{"n_layer": 8, "d_model": 224, "n_experts": 24, "experts_per_token": 2, "d_expert": 192, "d_shared_expert": 192, "activation": "gelu", "moe_layers": [0, 1, 2, 3, 4, 5, 6, 7], "router_score": "softmax", "normalize_top_k": false, "routed_scale": 5.43, "balance_loss": 0.00244, "balance_bias": false, "init_std_router": 0.0232, "lr_router": 0.00105, "n_head": 4, "n_kv_head": 4, "head_dim": 64, "vocab_size": 2048, "norm": "layernorm", "norm_place": "pre", "norm_eps": 1e-06, "positions": "learned", "qk_norm": true, "attn_scale": 0.125, "tie_embeddings": true, "parallel_block": true, "init": "uniform", "init_std_qkv": 0.0273, "init_std_o": 0.0, "init_std_up": 0.0273, "init_std_down": 0.0, "optimizer": "soap_variant", "lr": 0.00393, "beta1": 0.95, "beta2": 0.98, "weight_decay": 0.07, "lr_head": 0.00535, "warmup_steps": 50, "schedule": "wsd", "decay_fraction": 1.0, "decay_shape": "square", "final_lr_fraction": 0.1, "batch_tokens": 32768, "seq_len": 1024, "doc_mask": true, "train_tokens": 306000000, "steps": 9339, "dataset": "wikipedia_en"}
Below are experts of layer 4 (counted from 0) of a mixture-of-experts language model. Rows are named router (the router's row for the expert), up (a neuron's input weights, with its number) and show model dimensions 0-223. Each number is 128 + 32 x the weight over its row's rms, rounded and kept within 0 to 255.
Before each expert's rows: "mostly gets" lists some tokens that are sent to it at least half of the time. This comes from a sample of Wikipedia text that the model never trained on.

# expert 6
mostly gets: " S", "S", "s", "R", "6", " H"
router [109 107 168 124 113 122  72 141  97 128 108 126 114 141 138 131 108 144 141 129 157 176 135 100 138 110 157 107 119 144 149 121  90 121 104 132  93 167 215 144 193  72 113 136 144 144 143 167 127 119  95  96  99  73 119 107  96 158 119 117 145 143  97 146 104  96 125 120 143 108 108 171 140  94 140 109 111  92 168  95 192 167 166 159 105 105 114 125 145  88  84 120 119 140 110  92 167  89 150 120 105 132 119 138 112 161 255 165 142  78 139 152 100 119 115 132 140 115 128 129 108 107 124 171 106 160 135 149  92 168 142 157 137 136 143 125  53  94  73 134  97 116 135 175  37 147 218 127 105 106 134 142 180 103 145 111  78 162 102 156 128 118 109  35 128 117 154 127 155  88 129 110 137 164  67 149 147 202  87 131 145 118 100 152 132 126 110  87 124  87 106 111 118 222 218  76 131  75 168 108 138 129  74 134 114 171 128 119 107 124 107  93 126 115 103 119 143 159  96 152 131 140 130 190]
up0 [150 118 110 116  97 158 176 162 105 202 190 113 157  64  98 103 117 135 116 154 202  81 166 121 162 148 176 154  75  95 137 129 126  73 153 142 161 148  55 117 163 184 118 127 108 103 131 119  78  78  96 106  72 125  79 128 136 169 151 145  86 107  90 148 146 107 111 130 145 102 141  89 167 147 111 103 130 132 106  87  92 152 192 140 151 193 118 156 136 135 110 124 165 104  73 119 109 175  89  79  82 143 154  88 143 100 112 125  88 121 180 151 141 106 119 160 117 170 132 137 193 165 110 123 148 135 142 134 148 129 147 102 202 133 177  91 118 107 108 114 181 157 127 102 118 115 150 154  69 153  36 132 161 156 101 159 156 131  99 133 124 115  83  86 117 128  88 170 119 104 152 217  90 156 128 100 142 136 135 104 137  60 171 107 119 129 114 117 155 101  98  83  49 151 194 139  86 136 152  86 144 170 117 101 130 132  96 159 139 118 146 153 128 174 141 110 135  88 105 161  75 151 159 121]
up1 [ 45 161 175 129 117 141 125 153 131  92 127 180  89 129 166 126 145 129 160 178 157  87 107 165 171  86 147 101 121 133 156 173 168 133 144 155 120 127 147 122 141  90 134 171 147 112  94 149 133 100 150 115 149 112 101 195 127  98 152 114 105 123  80  99  84 122 176  66 145 142  68  93  64 167 159 120 172 173 137  85 139 115 103  88 132 108  60 126  99 141 117 125 129 131 133 148  99 134 127 150 126 122 150 142 108 106 118 122  84 178 191 122 117 207 114  55  94  95 122 134 107 115 178 111  74 159 154 105 148 142 129 167 150 113  76 111 151 148 138 153 129  98 126 161 126 138 143 180 131 160 117  85  95 164 155 145 164 157 166 168 106 142 126  79 122 112  75 167 159 103 181  73 180 131 141  80 106 112  97 119 168 137 108 142 210 112 118 178 128 155 105  65  89 163 138 120 152 134 149 123 131  86 112 147 149 143 173  64 110 178 146  47  85 103 118 185 120 116  43 109  76 109  86 102]
up2 [123 173 145 133 110 161 123 107  69  71 136 100 111  79 151 159 129 117 116  48 114 108 179  71  90  64 175 122 149 127 109 110 116  99 116 176 105 110  99 110 133 142 115 145  72 128 175  93 145 126 121  91 127 103 134 104 156 194  75 118 107 133 109 113 123 165 176 101  59  81 132 106 137 129 112  84 143  92 124 113 138 147 124 156 169 106 152 116 114 148  95 169 180 160  95  58 114 121 118 147 136  81 157 127 133  95 149 140 104 100 170 123 105 120 112 136 176 116 113 137  88 153 178 159 143 126  97 144  93  92 152 134 143 168 130  99 154 173  80 144 153 149 162 111 162 168 186 199 155  26 166 142 107 170  89 130 130 164 153  88 155 109 167 111 139  96 102 144 141  19 120 143 186 174 184 131 136 155  66 123 130  84 156  97 114 152 106 165  78 130  42 163 142 128 175 136  74  89 157 169  99 124 148 109  93 147 151 121 117 137 148 155 177 153 106 115 117 147 106 102 146 152 115 143]
up3 [134  98 151 219 146  85  94 141 145 107  96 111 207 164 153 138 166 120 142 104 144 101 168  91 196 109 149  73 110 167 165 175 104  99 123 111 111 150 116 109 177 137 202 134 147 191 105 146 163 167 150 134 167 105 105 115  93 121 169 112 135 140  73  87 155 111 161 109 109 155 119 118 144 140 165 158 104  94 138 133  78 122 116 137 202  81 133 121 143 146 102  99  99 109 113 158  65 116 124 175 171 134 126  92 135 150 127 218  72  69 179 124 126  92 143  67 195  87 138  91 135 158 103 171 109  87 115  91 141 154  78 122 113  92 110 133  81 104 151  94 145 146 130  75 184 133 119 188 119 128 159  89 102 153  96 148 155 126 195 109 115 130 114 119 137 149 165  92  71 159 114 158 164 149  93 123 104 153 117 179 134  94 127  82 144 155 114 135  80 107 119 108 143 143 148 136 157 185 115  81 164 180 128 159 127 158  90 103 156 110 119  72 112  78 130 135 167 130 169 142 135 188 112 153]
up4 [111 160 103  94 106  85 177 156 141 106 127 151 162 112 166 114 111  89  86 113 130 119 125  95 144 131 155 148 140  91 145 151 186 132 116  86 136 133  49 143 159 126 162  97  96 131 126 173 153 178 130 105 169 153 155 175 104  85 152  97 143 136 168 128 170  98 126 137  64 143 150  49  80 117 136 113 134 147 126 134  95 119 144 138 113 104 137 142 157 154 161 115 179 136  86 137 132  94 103 117 105 124 112  74 111 125 150 170 143 152 236 128 137 117 149 203 136 164 154  92 164  57 146 151 145 155 189 127 133 125  64  57 127 146 105 123 100 124 193 167 135 111  85  86 106 184 118  97 124 112 149 137 109 129 203  65  91 102 217 154 175  98 123 190 120 112 176 153 118 128  80 175 123  96 166  95 136 111  78 149 145 135 103 137 133 116 120 122  98 157 163 131  69  98 186 182 155 125 136 108  82 150 134 126 140  93 135 138 109 146 156  79 168  61 173 141  85 122 144 126 155 105  89 146]
up5 [180 104 126  53  68 131 220 142 162 115 101 191 147 170  55  91  66 120 125 152 105 139  88  87 171 111 130 138 136 158  95 103 193 138 128 113 189 185 148 142 170 168 137 145  95 169 156 133 112  85 147 162  81 107 178 191 113 142  69 121  77 134 103 114 106 104  92  80 153  88 136 122 120 128 133 102 154 120 161 121 113 131 152 149 137  79 103 159 116 117 165  74 129 178 130  70  99 153 117 118  93 169 155 140 124 136 146 139  68 130 165 193 131 157 131 103 117  69 152 137 122 198 132 139 123 139 135 160 112 121 118  86  84 159 138 118 109 125 124 142 190 172 156  85 103 139 123 165 224  63 114 151 104 143 113 119 152 148 165  78 159 113  98  96 104  97 158  66 112 145 157 100 124 122 115 173  46 116 109 124 135 154  93 135 154 118 128 145  92 157 155 144 166  82 109 103 101 158 162  99 106 143 152 133 115 175 117 158 139 159 139 152  85 154 139 183 105 119 132 116 120 112  86 103]
up6 [119 144 119 155  98 111 119 127 130  69 104 161 143 128 101 156 132  87  74 125 131 145 112 139 141 122  80  92 114 116 167 128 160 196 167 169 129 144 165  92 163 154 108 124 202 132 122 162 174 119 136 109 162 156 128 137  84 151 127 113 151 152 120 104 132 167   9 106 177 109 129 105 108 161  99 103 106 157 110  99 149 121  92 112 160 154 140  89 164  83  75 130 106 194 116 138 108 136 164 161 163 122 137 110 115 166 121 203 126 179 153 164  86 148 144 125 105 106 120 175 160 159 123 117 106 112 159 126 101 137  83 103  77 125 180 129  98 113 176 124  77  81 152 144 110 173  49 108 138 126  91  82 106  84 141 139 105  79 108 178 161 111 122 123  63  70 185 108 158 168  97 177 170 175  67 148 165 178 115 123 134 158 114 123 116 170 123 154  97 179  53 157 147 117 107 138 176 110 138 146 127  92 123 131 151  79  84 139 112 107 106 163 127 175 107 178 154 150  99  68 102 104  94 180]
up7 [131 118  78 103 130 179 174 131 136 150  73  97 127  91 105 119 138 125 144 151 181 130 150 147 124 144  88  99  95 175 100 114 108  78 132 155 145 106 115 122 118 140 155 128 139 118 162 113 148 171 109 105 153 160  76 206 157 164 119  72  95 194 128 136 171 126 146  92 150 135 121  84 107 156 148 139 121  92  88  56  57 136 137 187  59 112  97 130 128 176 125 161 108 124 146 145 100 105 106 104 100 115 118 118 161  94 149 135 167 175 139  97 100 115 157 158 110 132 120  96 142 104 127 141 105 141 140  88 105 130 100 108 122 145 185 101 170  78 143 122 154 193  89 185 145 125 147  49 152  50 130 128 200 117 160 146 150  72 173 123  99 102  78 142 186 143  95 118 136 129 129 106 182  99  83 142 166 134 123 160 143 154 174 144  80  97 127 103 136 197 125  92 106 129 119 101 122  84 104 163  86 137 140 124  98 188 102 136  72  42 138 166 162 109  71 133  84 129  76 161 107  86 182 156]
up8 [ 90  69 100  51 107 116 138 176 118 116 154 131 149  74 126  96 147  97 143 171  98  91  87  90 117 176 138 120 166 106 112 111 127 136  57 173 146 128 135 120 208 145 152 154 169 132 170 204 187 134 105 160  84  81 136 147  96 115 121 142 106 131  55 142 144 212 116 103  85 177 128  95  90 180 140 174 157 125 124 132 164 135 171 102 184 119 115  89 185 137  89 100 187 128  92 125 133 124  97 159 165 143 110  69 126 131 132 175 124 125 154 132 158  91  81 105 146 113 127 123 156 143 121 114 151  83 103 138 163 133 142 139 184 131 141 159 163 162 129 123  84 100 124 142 142 160 190 153 177 135 174  92 100 110 193  98 133 138 121  95 128  90  72  85 143 121 147 170 123 118 107 124 159  94  76  81 100 203 117 141 159 214 113 129 110 120 122 167 178 167 126 121 122  92 104 123  65 149 146 135 128  93 170 150 114 137 110 169  88 163 119  76 129 115 122 100  85 126 101 119  85 153 129  95]

# expert 2
mostly gets: " Har", " Ko", " Ja", " H", " Ya", " Tom"
router [125  93 165 115  96 124  75  97 104 119 111 131 141 131 132 119  95 159 151 124 164 175 150 102 139 117 137 108 142 157 136 135 102 121 107 129  84 166 192 138 214  61 102 114 151 146 159 163 144 132 106 114 135  99 126 126  89 146 138 106 152 122 101 165 111  88 129 124 124 114  99 173 149  92 140 108 109 112 184 119 179 159 184 167 114 105 114 118 138 114  77 110  97 151 121  74 180  96 158 137 109 142 113 140 145 143 255 166 160  71 137 159 101 148 122 136 152  99 116  83 100  86 117 175  94 150 126 155  97 181 125 146 141 132 143 114  69 129  90 130 107 133 134 179  55 145 213 132 108 108 141 129 176 116 182 113  84 157 105 135 107  94 116  25 131 103 144 128 152 109 150 109 140 152  37 144 155 179  99 138 137 121 105 152 146 107 111  87 146  85  96 106 112 198 216  81 146  91 149 116 152 145  74 127 105 180 144 139 115 148  90  93 131 111 115 119 157 153 103 168 130 167 102 178]
up0 [103  89 130 121 157 129  95 135  48  66 148  70  98 169 104 123  83 168  80  80 130 184 145 117 152 151 147  86  78 109 120 156  78 120 126  82 201 145 115 148 111 147 189 154 140 105 126 159 113 120 108 187 134 177 155 107 153 154 133 136 155  97 109 158 141 118 152 111  91 134 174 137 146  99 134  99 117 134 111 105 163 148 156 120 135 132 124 132 107 163 120 105 132 163 128 152 127 183 188 122 152 149 166 140 126 163 139  76 104 177 157 163 102 118 167 123 127 116 169 131 151 117  84 125 125 137 131  95 153  96 104  78 155 213 174  99 104  94 132  83 172 114 126 192 129 161 116 102 126 167 193  31 116 159 155 143 173 116 134 130 107 137 184  99 102 122 150 174 160 156 137  70 133 160  76 131 141 108  88 134 140 131 124 211 115 120 119 132 101  64 152 101  87 172 118  99 124  49 138 134 124 161 136 151  67 126 156  63 180 154 100 124 178 131 138  95 192 120  80 125  84 128 134 167]
up1 [110 136 127 155  99 124 172 130 193 113 176  98 116 141 108 120 136 123 138  78  96 112 160 150  69 133 149  57  79 148 131 123 187  99 119 140 107 168  39  96 116 128 101 152 117 124 125 108 144 104 146 158 169 148 116 150 148 115 112  67 107 111 153 128 111 165 164 170  95 136 144 136 148 157 132 115 199 118 168 115 149 136 172 131 155 155 100 123 119 105 127 146  87 147  36 127 132 165 116  90  83 122 125  97 107 129 131 125 171  96 146 125 144 125 117 184 118 128 172 144 122  97 199 144  98  96 123 115 127 164 165 122 184 111  92 136 128 122 142 134  66 129 183  78 111 155 108 141 134 134 141  54 101 122 125  74 106 124 159 119  99  77 122  90 169  88 147 178 177 128  81 114 141 156 134 197 145 124 101 139 105 125 119 132 162 149 100  73 124 147 116 154 129 124  89 109  93 124 236 164  67 192  87 177 154 190 135 139 154 121  89 188 162 131 158 157 165 115 118 165 100 139 223  78]
up2 [119 129 124 132 134 114 154 162  59 188  97 169 108 135 149 171 187  87 131 163  54  87 103 142 212 100 130 133  95 139 136 133  45 115  83 192 123  68  61  80 113 138 151 135 131 116 125 156 150 111 112 131 123 122  92 144 182 113 129 194 144 144 122 169 149 157 127 100 175 118 183 102 123  96 120 119 160 163 132 126 186 179 104 100 111 125 116 103 138 113  82 138 138  67  94 206 142 119 132  97 121 109 129 121 205 118 124 135 122 126 136  98 130 149 151 113 218 106 114  93 149 165 151 121 109  86  79 117  70 149 171  99 106 157 108 125 118 142 111 113 124 142 192 143 108  92 150 129  57 164 192 147 126 102 112 146 103 128 200 154 146 105 112  88  80 136 104 135  98 141 168 148  99 129 112 115 161 105 101 101 147  91 187 129 169 120 112  99  72 156 158 111  66 159 112 186 145  88 129 150 107 144  85 124 129 124 114 140 116 110 148  58 130  99 110 154  81  72 154 125  83 146 156 113]
up3 [178  86 131 122  99 166 114  86 149 113  95 173 162  64  72 122  86  60 209  86 103 157 208 103 141 134 126 142 125 190 163 146 139 136 151 108 183 121 188 131 125 145 120 183 157 110 124 185 128 130 115 169 161  85 197  82 137 167 103  76  82 117  57 186 144  92 136 111  88 114 177 208 135 135 111 164 128 143 173 163 134 143 125 158 137 148 112 169 133 141  91 163 122 105 114 155 102 122 164 147  76 130 136 133 154 151 121 103 162  66 122 111 180 177 169 117 120  96  92 101 141 163 153 136 113 103  68  88 171 117 131 115 142 112 109 119 146 148  70 146  75 138 105 109 108  96 174 118 153  82 153 197 146 151 115 148 100 107 100  95  71 176 155 142 134 128 108 109 118  96 112 132  93 155 146 112 153 139 139 174 131  89 126 101 139 120  51  71 109  72 120 150 101 119 150 136 155 122 120 131 193 129 132 125 173 159 192 104 124 158 114  93 108  96 100 103 126 116 113 166 140  87 115 134]
up4 [103 198 140 114  92  33 169 108 101 149 193 173  94  88 124 175 184 160 144 156 137 183 171 110 145 112  59 150  84 144 154 171 110 112 125 104 102 124 139  98 134 104 162 140 172 113 120 150  98 183 129 109 183 165 199  92  60 127 135 116 101 143 144 150 149 165 119 136 144 132 202 141 178 155 154  75 141 100 175 122 143 125  88 152 100  91 120 195 145  92 115  97 161 165 154 170  99 150 140 138 101 127  95 138 127 187 163 167  97  86 180 193 151 121 172 123 138 203 133 112 140 108 121 132 109 139 146 127 135 104 113 124 119 162  56  91 140  96  96 153 117 125 128 111 142 101 155 132 112 130 135  95 109 162 131 122 115 143 146 132 135 119 109  96 138 131 116 161 153 142 116 124 135 137 103 105 146 146  69 117 138 124 114 114 196  83  86 147  86 125 139 203 106 106 100 159 126 153 113  74  87  83 103 119  80 177 145 100 188  85 138 208  90 148  89 114 130 175 127 162  73 152 159  87]
up5 [112 134 155 191 113 158  95 143 129 130 127 113 176 155 117 121 126 183  63 124 122 185 139 185 109  89 149  93 190  99 150 107 184 118 126 129  78 178  64 144 106 116 136 139 144 163 122 131 119 177 142  96 116 144 126 162 138  98 115  55 162 146  87 146 133 112 178  87 137 139  56  92 110 128 136 117  63 154 101 136 158  88  82  92 157 150 105 137 145 126  67 123 140 142 113 151  85 120 129 106  93 157 108 139 101  89 151 153 134 156 171 182  60 159 134 105  97 175 200  98 113 116 103 119 120 101  67 148 133 172 142 116 147 141  92 108 141  96 140 139 133 119 129 144  89 161 118 131  90  43 123 161 123 169  64  99 130 116 119 114 138 123  95  64  95 122 110 148 147 132 167 136 119 160  80 119 195 148 115 136 125 109 146 119 101  85 146 114 194 176 119  93 189 122 154 173 139  79 146 133 117 102 102 142 105 180  89  61 232 131 140  96 213 128 103 123 164 114 166 112 119 138 129 143]
up6 [ 70 128 156 178 131  74 140  96 105 135 125 134 106 114 152  91 115 121 115 151 148 157 126  86 147  96 116 169 122 124  87 124 136  59 176  77 193 155 101 138 111 155 143 131 131 108 182 105 149 116 144 138 138 152 107 115 127  74 126 157 127  90  89  79 171 112 135  84 142 106 128  85  86 197  92 130 170 159  82 125 164 129 159 160 132 142 114 159  89 125  65  78  81  91 115 152 173 126 130 115 118 162 164 122 114 147 112 139 118  99 125 217 118 114 150  80 124  83 174 126 161 135 109 171 142 143  88 105  64 107 121  79 127 126  98 111  74 122 158 113 133 123 105 144 143 120 134 107 152  97 123 178 156 164 133 143 149 158 172 124 109  97 211 148 103  78  71 186 111 127 128 164 185 120 130 126 134 122 144 122  97 166 112  97 131 106 131 110 104 158 166 122 174 143 150 156 127 130 231  54 188 122 161 154 130 129 134 191  63 132  98 114 148 129 194 184  89 150  82 108 138 129  34 119]
up7 [141 159  60  94 125 113  97  90 170 115 139 152 133 131 156 108 160 118 118 151 177  98 189 163 139 155  98 180  78 113 128 141 163 154 113 134 100 103 177 113 109 134 119 123 106 107 171 147 111 121 145 123 128 109 132 160 126 121 109 163 112 141 108 104 161  95 159  86 108 136 133 115 102 175  98  79 122 113 142 112 147  74  83 136 151 158 101 160 150 118 186 134 121 159 146 141 105 145 162 175 114  99 126 151 137 164 146 163 126 156 133 120 118 148 148 142 143  80 163 140 133 145 111 120  76 136  79 165  70 148 131 137 114 109 168 125  91 145 204 115 166 150 125 109  60 131 208 215 169 153 173  51 158 136 255  93 132 129  68 122 152  91 177 136  38 107 130 128 104 108 120 133  90 148 143 139 113 126 112 117 103 178 161  49 148 112  79 190 143  93 133 107 131 112 210 157 161  93 109 118 173 188  86  98 139 113 101 160 149  77 120 119 126 162 129 100 119 138  91 136  83 153 151 151]
up8 [ 65 200  85 100 138  90 135 118 142 147 136 169 139 144  87 182 141 156 148 103 138 142 177 205 142 135 115 125 167 135 179 102  61 128 157 143  90 124 172  86 158  86 135 141 118 113 152 132 145 126 155 181 165 130 114 100  95 105  93 125  94 127  83 108 174 123 147 165 127 115 122 171 167 184  92 114  97 109 147 149  92 144 127 145 146 166 178  62  95 132  67  82  85 125 199 124 132 114 103 113 110 162 119 118 115 137  93 108 148 126  83 120  94 137 179  74 181 138 102  90  64 161 127 139 154 117 109 146 165 139 193  91 180 127 165  63  90 160  97 129  87 121 149 121 134 161 146 117 117 117 123 138  97 172 115 122 146 158 106 153 117 182 103 116 170 143  95  88 189 125 153 137 137 155  91  96 177 113 108 166 110  77 167  82  78 104 142 127 158 175  60  65  80 104  53 113 132 141  82 136  79  81  99 105 160 115 123 149 167 120 122 102 113 100  78 157 129 111 117  76 152 101 161 140]

# expert 0
mostly gets: "b", " U", " T", " F", " D", " A"
router [140 142 159 101 119 116 153 112 133 116 166 164 107  87 164 156  88 102 106 122 140 144 122  96 155 140  78 152 136 155 153 123  96 136  96 111 133 158 120 139 142 169 109 100 147 105 145  79 102 106  94 111  91 100 109  60 102 127 118 103 148 130  99 133 113 103 143 156 158  80 160 135 144 102 122 153  97 218 160 137  69 135 188 136  79  91 145 134 100  16  84 107 105 146 104 180 132  93  83 117 120 110 109 124 117 109 139 105 165 174 134 153 126  78 146  78 130 148 132 104  75 143 135 173 121 212 150 122 186 130 114 131 125 116 158  95 136 157 140  95  91  74 122 169 140 161 156 204 158  84 176  92 142 156 135 117  86 122  96 167 148 179  78 226 119 125 136 123  79 145 134 102 120  63 189 105 103 159 148 118 184  86 103 111 153 106 160 113 189  91 162 136 120 110 183 143 158 153 177 150  73 138  97  90 158 195 136  85 101 161 148 104 173 185  92 119 127 135 159 128 115 131 140 115]
up0 [174 152 135 151 183 153 159 172 149 196 150  71 114 149 107 100 120 134 131 141  86 138 116 156 109 154 159 127 164 182 118 126 111 151 115 111  61 129  60 109 160 125 177 105 152 121 149 143 172 119 104  76 183 108 109  76 112 147  87 151 152 127 157  68 148 166 115 202 153  99 136 123 120 165 136 133 125 103  98 154 128 121 119 130  95 130  73  91 186 133 155 120 152 146 194 122  49 147 137 107 142 126 108 109  55 110 122 138 111 128 134 137 177 161 128 133 116 122 149 124 124 206  66 119 132 150 161 152 168  71 118 157  93 159 149 161 110  68  99 125  55 113 109 128 108 100 204 118 111 113 171 181 102  89 129  94  99 100 143  96 141 123 111 165 125 104 158 169 121 141 184 130 113 125 139 145 159 101 137 181 151 101 187 157 101 206 117 100  53 133 134 130 152 159 150 136 117 174 151 100 183 106  44 106 168 125 199 133 101 128 119 125 121 134 148 187 165 112 190 133 138 117 128 120]
up1 [ 88 179 109 147 114 105 143 106 150 125 198 176 123 156 117 118 127 171 132  98 104 172 146  99 173 201 115 113  69 106 163 140 131 169 113 174 157  72 127 122 143 127  91  90 112 129  97  73 140 167 104  98  92 136  53 128 114 139 146 138 160 171 141 173 140 157 164  91 105  79 136 150  85 165 156 166 144 124 210 139 119 121 195  90 126 106  96 141  65 104  80 164  95 159  88 109 166 159 102 115 112 112 139 122 143 130 136 159 125 143 169 120 167 194 178  96 177  87 149  75 199  93  98 109 159 171 118 121 151 106 110 177 113 156 116 104 121  85 135 166  85 160 143 109 146 111 148 115 154 178 155 153 141 132 146  70  96 107 132 123 139 127 142 127 108 146 118 115 113 150 138 124 173  88 138  54 139 168  69 151 152 116 128 123 139 121 120 188 134 114 117 124 145 119 116  97 136 187 133  90 121 169  57  85 177 207 131  40 154 143 121 128 139 120  67  93  99 125  97 110 143  88 174 157]
up2 [162 190 126 110 104 131  96 168 140 123 179 193 125 139 180 158 152  81 215  87 137 100 124  87 114  81 103 137 110 164 111 128 156 143 121 154 137 138  75 163 119 119 131 106 112 102 201 157  85 135 105 127 141 193 101 146 138 110 144  81 101 125 119 109 134 137 115 126 158  79  89  87 165 122 156 174  95 110  97 179 103 115 123 119 125  88 137  84 116  76  62 174 160  95 132 134 124 117 103 179 103 108  81 115 189 106 162 140 110  70 137 219 178 147  55 125 116 195 190 175  82 126 123 112 114 142 172 176 106 115  81 154 127 193 130 141 106 150 135 172 130  99  94 151 141 156 114 150 128 169 116 115 126 135  98  99 145 178 134 144 121 138 118  95 105 137 145  92 120 150 189 122  66  71 112 153 136 112  82 127 110 180 189 130 169 122 119 126 150 104  61 107 167 137  92 142 115 140 123 109  93 138 109 202 110 167 121 170 118 129 132 143 202  93 138 114 125 116  72 149 117 142 141  87]
up3 [139 148 167 144 124  75 145 138  97 125  96 113 104 158 114 132 156 157 176  96 184 184 113  94 141  89 122 102 138  87 161 117 120 154  93 162  90 178  58 118 100 130 112 125 123 165 133  51  74 112 122 153 102 136 120 137 106 132  97 136 104 186 170 103  99 131 130 154 118  97 148  96 107 151 115  94 105 158 140  84  69 128  93 119 127 178 118 102 105 112 169 111 132 142 100 164 191 123  99 106  80 161 107 110 119 102  97 117 217 107 178 140 134  79 101 101 141 107 158 146 174 119 136 168 163 157  70 124 176 103 128 122 177 166 121 218 174 155 145 173 153 154 118 166 130  74  87 118 140 137 131 123 135  83  66  81 100  81 135 117 154 161 128 166 119 142 107 137 121  71 180 122 135 137 145 123 172 189 151 131 161 106 138 116 133 174  96 166  88 165  89 136 122 135  92 126  97 144  80  87 130 144  82 169 118 163 192  94 192 153 161 144 118 177 184 198 166 125  63 150 119  95 136 122]
up4 [111 126 175 147 149 105 151 137 120 115 150 160 120 155 179 161 147 158 150  80  52 105 162 100 128 162  85 138  66 108 139 157 127 150 174 160 166  94 170 158  91 142 138 127  95 143  87 101  85 147  97  75 134 109 153 203 115 108 122 112  87 112 132 136 159  78 121 138  83 156 136 132  87 156 100 188 103 216 164  68 133 129 165 119  75  87 137 127 153 141 147 142 109  92 107 119  95 130 120 135 181 157 149 114 112 144 104  98 161  50  83 142 145 161  94 203 125 125  96 130 121  88 103 139 129 107 128 135 165 108 130 159 112 150 124  85 175  84 109 143 144 105 114 154 112 111 203 129 147 128 155 105 124 125  86 161 134 132 108  76 193 129 128 146 132 143 162 146 135 128 150 118 176 113 128 159 109  96 144 148 149  58 142 180 142  71 154 167 174  73 202 137 133 102 131 150  79 167  76  21 153 135 125  89 151 102 199 163 156 138  88 119 143 134 120 110  73  67 112 139 103 130  95 133]
up5 [ 73 126  89 140 108 118 131 146  83 141 103 160 109 132 158 123 127  78  76  80 151 189 149 136 118 164  79  78  95 131 143 162  99 160 106 122 146 138 130 107 133 157  89  92 107 112 142 109  56 166 179 166 113 168 132 134  87  80  98 106 198 136 112 179  87 166 133 141  83 121  98 159 167 172  59 105  93 125 136 111 110 115 124 116 156 164 191 149  94 113 109 149 181 169 105 143 112  60 103 148 124 133 141 114 146 109 141 112 159 107 160 185  97  75  86 144 199  61 132 163 133 148 121 167 143 111 206 155  96 137 127 137 141 156  79 106 109 171 151 102  79 132 150  98 185 124 113 143 134 118 100 137 137 144 119 184  50 103 117 163 130 125  87 133 184  86 171 139  80 137 129 134 111 106 135 213  93 105 164 121 129 127 113  89 113 117 127 206 128 144 111 157  87 170  70  85 145 149 176 150 137 158  94 103  95 118 102 108 110 112  80  64 156 129 127 125 114 143 124 116 155 110 188 169]
up6 [190 132 136 128 182 159 109 130 187 102  87 133  87 127  88 185  83 141 166 162 128 137  91 129 154 101  49 145 156  81 163 152 105 215 101 134 102  93 123 145 128 167 155 134 116 136 113 115 134 151 152 127 140 135 158 152 132 129 149 201  81 212 129 117 177 137 121 156 117 118  80 120 107  23 149 122 121 138 123 180 126 183  97 106 111 105  97 123 151 224 116 139 108 114 112 159  94 112  65 151 112  92 151 123 159 116 104 126 127 128 124 150 138  98 176 190 132 178 126 134 108 159 142  98 123 101  97 146 163 184  82 114  85 130 106 170 184  84 123 205 149 150 139 141 126 163 118 164 145 159 149 125 126  97 119 176 143 142 122 124  96 144 177  93 144  93 148 111 130  76 183 179 119 113 121 139 111 133 118 121 166 180 143 149 109 106 154  65 143 121 152 150 161 130 171 170  78 117 112 195 137 153 179 150 108 108  96 116 110  72 171 135  94 139 181 119  92 176  90 142  95 171 130 115]
up7 [147 137 149  81 117  47 189 162 141 178 148 145 128  94 120 181  39  73 130  56 153 123  83 113 138 146  99  92 127 104 148  98 120 157  97 104 120 120 116 123 133 168 100 114 115 110 157 150  91 106 127 141 101  52 121  87 149 121 108 102 117 108 145  96 119 117 160 116 151  86 168 149 148 131 106 138 102 191 125 144  66  89 124  85 166  96 183 151 171  76 148 146  96 101 132 132 100 119 167 154 129 167 138 114  75 124  48  46  78 179 137 148 159  73  82 140  78 136  86 108  76 146 187 105 142 170 171 175 216 191 131 120 134 134 124 158 145 127  76  89 113 107 157 125 146 155 123 180 183 133 146 132 145 167 129 157 139 123 139 137 114 136  82 154 101 170 108 124 149 150 169 146 137  92 143 145  98 122 145 110 177 143 112 143 199 115 180 116 119 127 150 172 143 134 152 132 154 100 173 172 154 120 105 152 126 140 134  89 135  69 158 103 110 128 178 161 138 146 190 159 147 120  98 106]
up8 [161 150  49 156  91 119 143 162  66  36 130 133 134  77 120 133 182 192 204 167 151 176 107 109 137 170 106 150  98  83  99 111 149 167 166  90 122 162 142 122 114 135 169 154 156 111 104 139 113  69 189 119 148 102 187 155  72 106  98 143 142 107  85 135 103  79 158 141 150 118 191 173  71 115 105 108 164 136 149 158 147 108 164  70 133 109 136  58 149 136 112 158  72 147 154 163  84  85 149 180  79 169 147 152 127 174 108  87 140  94  87 142 145 147 209  97 146 130 145 122 159 114 110 162 107  88 113 128  91  94 103  92 140  73 123  94 144 110 110 129 159 117 141 118 128 134  57 118 107 155 174 150 155 147 121  95 183 157  60 104 159  77 170 106 108  74 168 136 120 110 161 159 110 111 154 150  88 170  89 122 119 156 144 121 180 126 130  94 108 133 145 136 127  93 117 107 138 131 163 104 136 115 150 127  82 154 128  95 123 162 114 112 105  93 125 184 172 103 122 139 165  86 130 151]